config.yaml
n_layer: 17
d_model: 192
n_experts: 32
experts_per_token: 1
d_expert: 256
d_shared_expert: 0
activation: "geglu"
moe_layers: [0, 1, 2, 3, 4, 5, 6, 7, 8, 9, 10, 11, 12, 13, 14, 15, 16]
router_score: "softmax"
normalize_top_k: false
routed_scale: 1.0
balance_loss: 0.00294
balance_bias: false
router_noise: 0.1
init_std_router: 0.015
lr_router: 0.000749
vocab_size: 8192
norm: "layernorm"
norm_eps: 1e-06
tie_embeddings: false
optimizer: "soap_variant"
lr: 0.00973
batch_tokens: 131072
seq_len: 1024
train_tokens: 529900000
steps: 4043
dataset: "wikipedia_en"
Below are experts of layer 10 (counted from 0) of a mixture-of-experts language model. Rows are named gate (a neuron's input weights, with its number), up (a neuron's input weights, with its number) and show model dimensions 64-127. Each number is 500 + 50 x the weight over its row's rms, rounded and kept within 0 to 999. Numbers have three digits each.
Before each expert's rows: "mostly gets" lists some tokens that are sent to it at least half of the time. This comes from a sample of Wikipedia text that the model never trained on.

# expert 14
mostly gets: "population ", "years ", "those ", "Votes ", "days ", "votes "
gate0:545510512556545447504568505527471427450475468521568459493541492399491523413447515478484501400446467511526499498541543506483543494443552615538474456521496507572394484435450502506557472401544579
up0:510548486433495482463455428482500544528472551546522528497560428551469446463528519462499459575420417387456488533515505433437495444499553525452538495476536423505515461467563528455553427652422444

# expert 15
mostly gets: "The ", "This ", "His ", "these ", "this ", "These "
gate0:505451501517498518517570563491497533427544452532425521359492479564628505470484472434559403505453502442485482521595458477525561436583471474530560443383472452503494549541445501494549464551538514
up0:597542556427460487488520456421466508257557543535501488444441522442531478485512517512477449549497520524526553493523461476541535530554420544459499472483544514494529562541507424520551505500486513

# expert 20
mostly gets: "took ", "began ", "moved ", "make ", "wrote ", "take "
gate0:484535482478489567504556463469541609436461515478592452561446472502507476532506454461448471464464552462435471524580474443528494440462530547495506554582474535558432492515591549575498409520556499
up0:479566469510519456539553469537468525497529543573431472403483561489536562457504553503555453490454518541525504478507533586436499547601553484591602457406515424454445550568452503436494568475452462

# expert 19
mostly gets: "Royal ", "military ", "Police ", "Army ", "Soviet ", "War "
gate0:485575512515500444546579443550468390540489426460452550381487484559486567457471554542501498524504430544543572403407488473544552524461486512489471557486553510563468501511478495508433493558508501
up0:449522500469493497609538435504496490554526509389474529404438479461463563440508519450489536547514493548394554434380462513584493507520493427462460537523536436581513540549474535523501570517432511

# expert 16
mostly gets: "crip", "io", "ato", "pian", "singer", "ko"
gate0:579546473532517580576529409567435517497498521456548467475575443456476472565476411458480443494418440538488598493514514488438505591477531484535367492467501427489536475492554550503489506505465537
up0:508383489458496532521557539544491563462638554408572488445549440390527426613505496438492493462466493542457494516569474489505360531567429463584442667542504507504480518486539413488434478536459479

# expert 17
mostly gets: "Oper", "elev", "writ", "Studi", "found", "design"
gate0:470540393461396491388534461503499496518532480449510480541495558476504398581534443562489483515486501554567405555478487542476499469566581499488477495464507462538663522445583544532481526501598474
up0:535469378516382546432465397537581537536508557487500550550459544393473434556509426525475479460491561492559500522550423433440536484563486516442587522459484467549475545431588582515499516423538457

# expert 21
mostly gets: "In ", "between ", "throughout ", "within ", "around ", "in "
gate0:406545515492525440569401404503506563521513501509523523435459418488554526489498418552454514542545514518552437451443474551560571518437440534557508572475492513385509498543503504428588461474513493
up0:497540499437486521532447404453527493465511399573486491474469425458510552556652565512514551572475532466497574434453356465546569459446450500523493466491449486487494486578524510509503398511509492

# expert 24
mostly gets: "with ", "& ", "With ", "without ", "by ", "and "
gate0:562478497484557426574512488588498439556496428506419495536447506509514493540597503571438504442451426531440428543446515504427431476422489531560564467566514472589585558515427496467576479437518486
up0:541552510483562526516443524560575598563531425461466509442510555498533470573591518583475545498517474467508501538561477452525424457476499436504604495521407434566570416492457494490394432547511524

# expert 27
mostly gets: "football ", "professional ", "Football ", "Best ", "basketball ", "NBA "
gate0:491369439562470554495417459446483552585583552483497434518551521614459543479559463544427533538457437417490509472524576545452528583512519425576421597498519516349462507446528512498570464543457484
up0:465534475514508436505590452483540426462472511483520539506455459415589453472498529395562467437493497658537632525507507504511452451500417561514537448458452535584527496471471511440503490481555486

# expert 28
mostly gets: "However", "century", "California", "York", "London", "India"
gate0:489483497547548581464558424407626567538590500528505466494557440507499466485444477512491508442476573445479568510520580477570532458434496504594531604463583550506447515552535489529554542496508452
up0:591522576571473581518502461428546503465491441527473693495588492418595437558463478496604494443564506461478597493451517474479499432495509451498487513515520560638426525511565478466502462504481574

# expert 23
mostly gets: "| ", "==== ", "=== "
gate0:461425584477494514505582484426495454440458590608398485487549537458495587507575459508530502452486420478545571558459559488486440335596430436556648514557593521529554404457535502529511505528499531
up0:505521412485508516526517431500487609531504486473510560559468522434420394493440501552597508569516580553477470502546433496526514601440503475506509587499515544434415657488443489549581532524502452

# expert 1
mostly gets: "As ", "According ", "director ", "role ", "name ", "Minister "
gate0:458506569574512498445516549550527496418608495519431558521472410482427555474472485554445509466562494420475639509520471601450521536525509466547552484456545510539419510473513434475586470561549600
up0:558530468452471480515541536504595534476410551411562473423469495584528536448508566445597500492468486550513454401555465416497552505553466430435574443505535509407583562550523528559382428486503430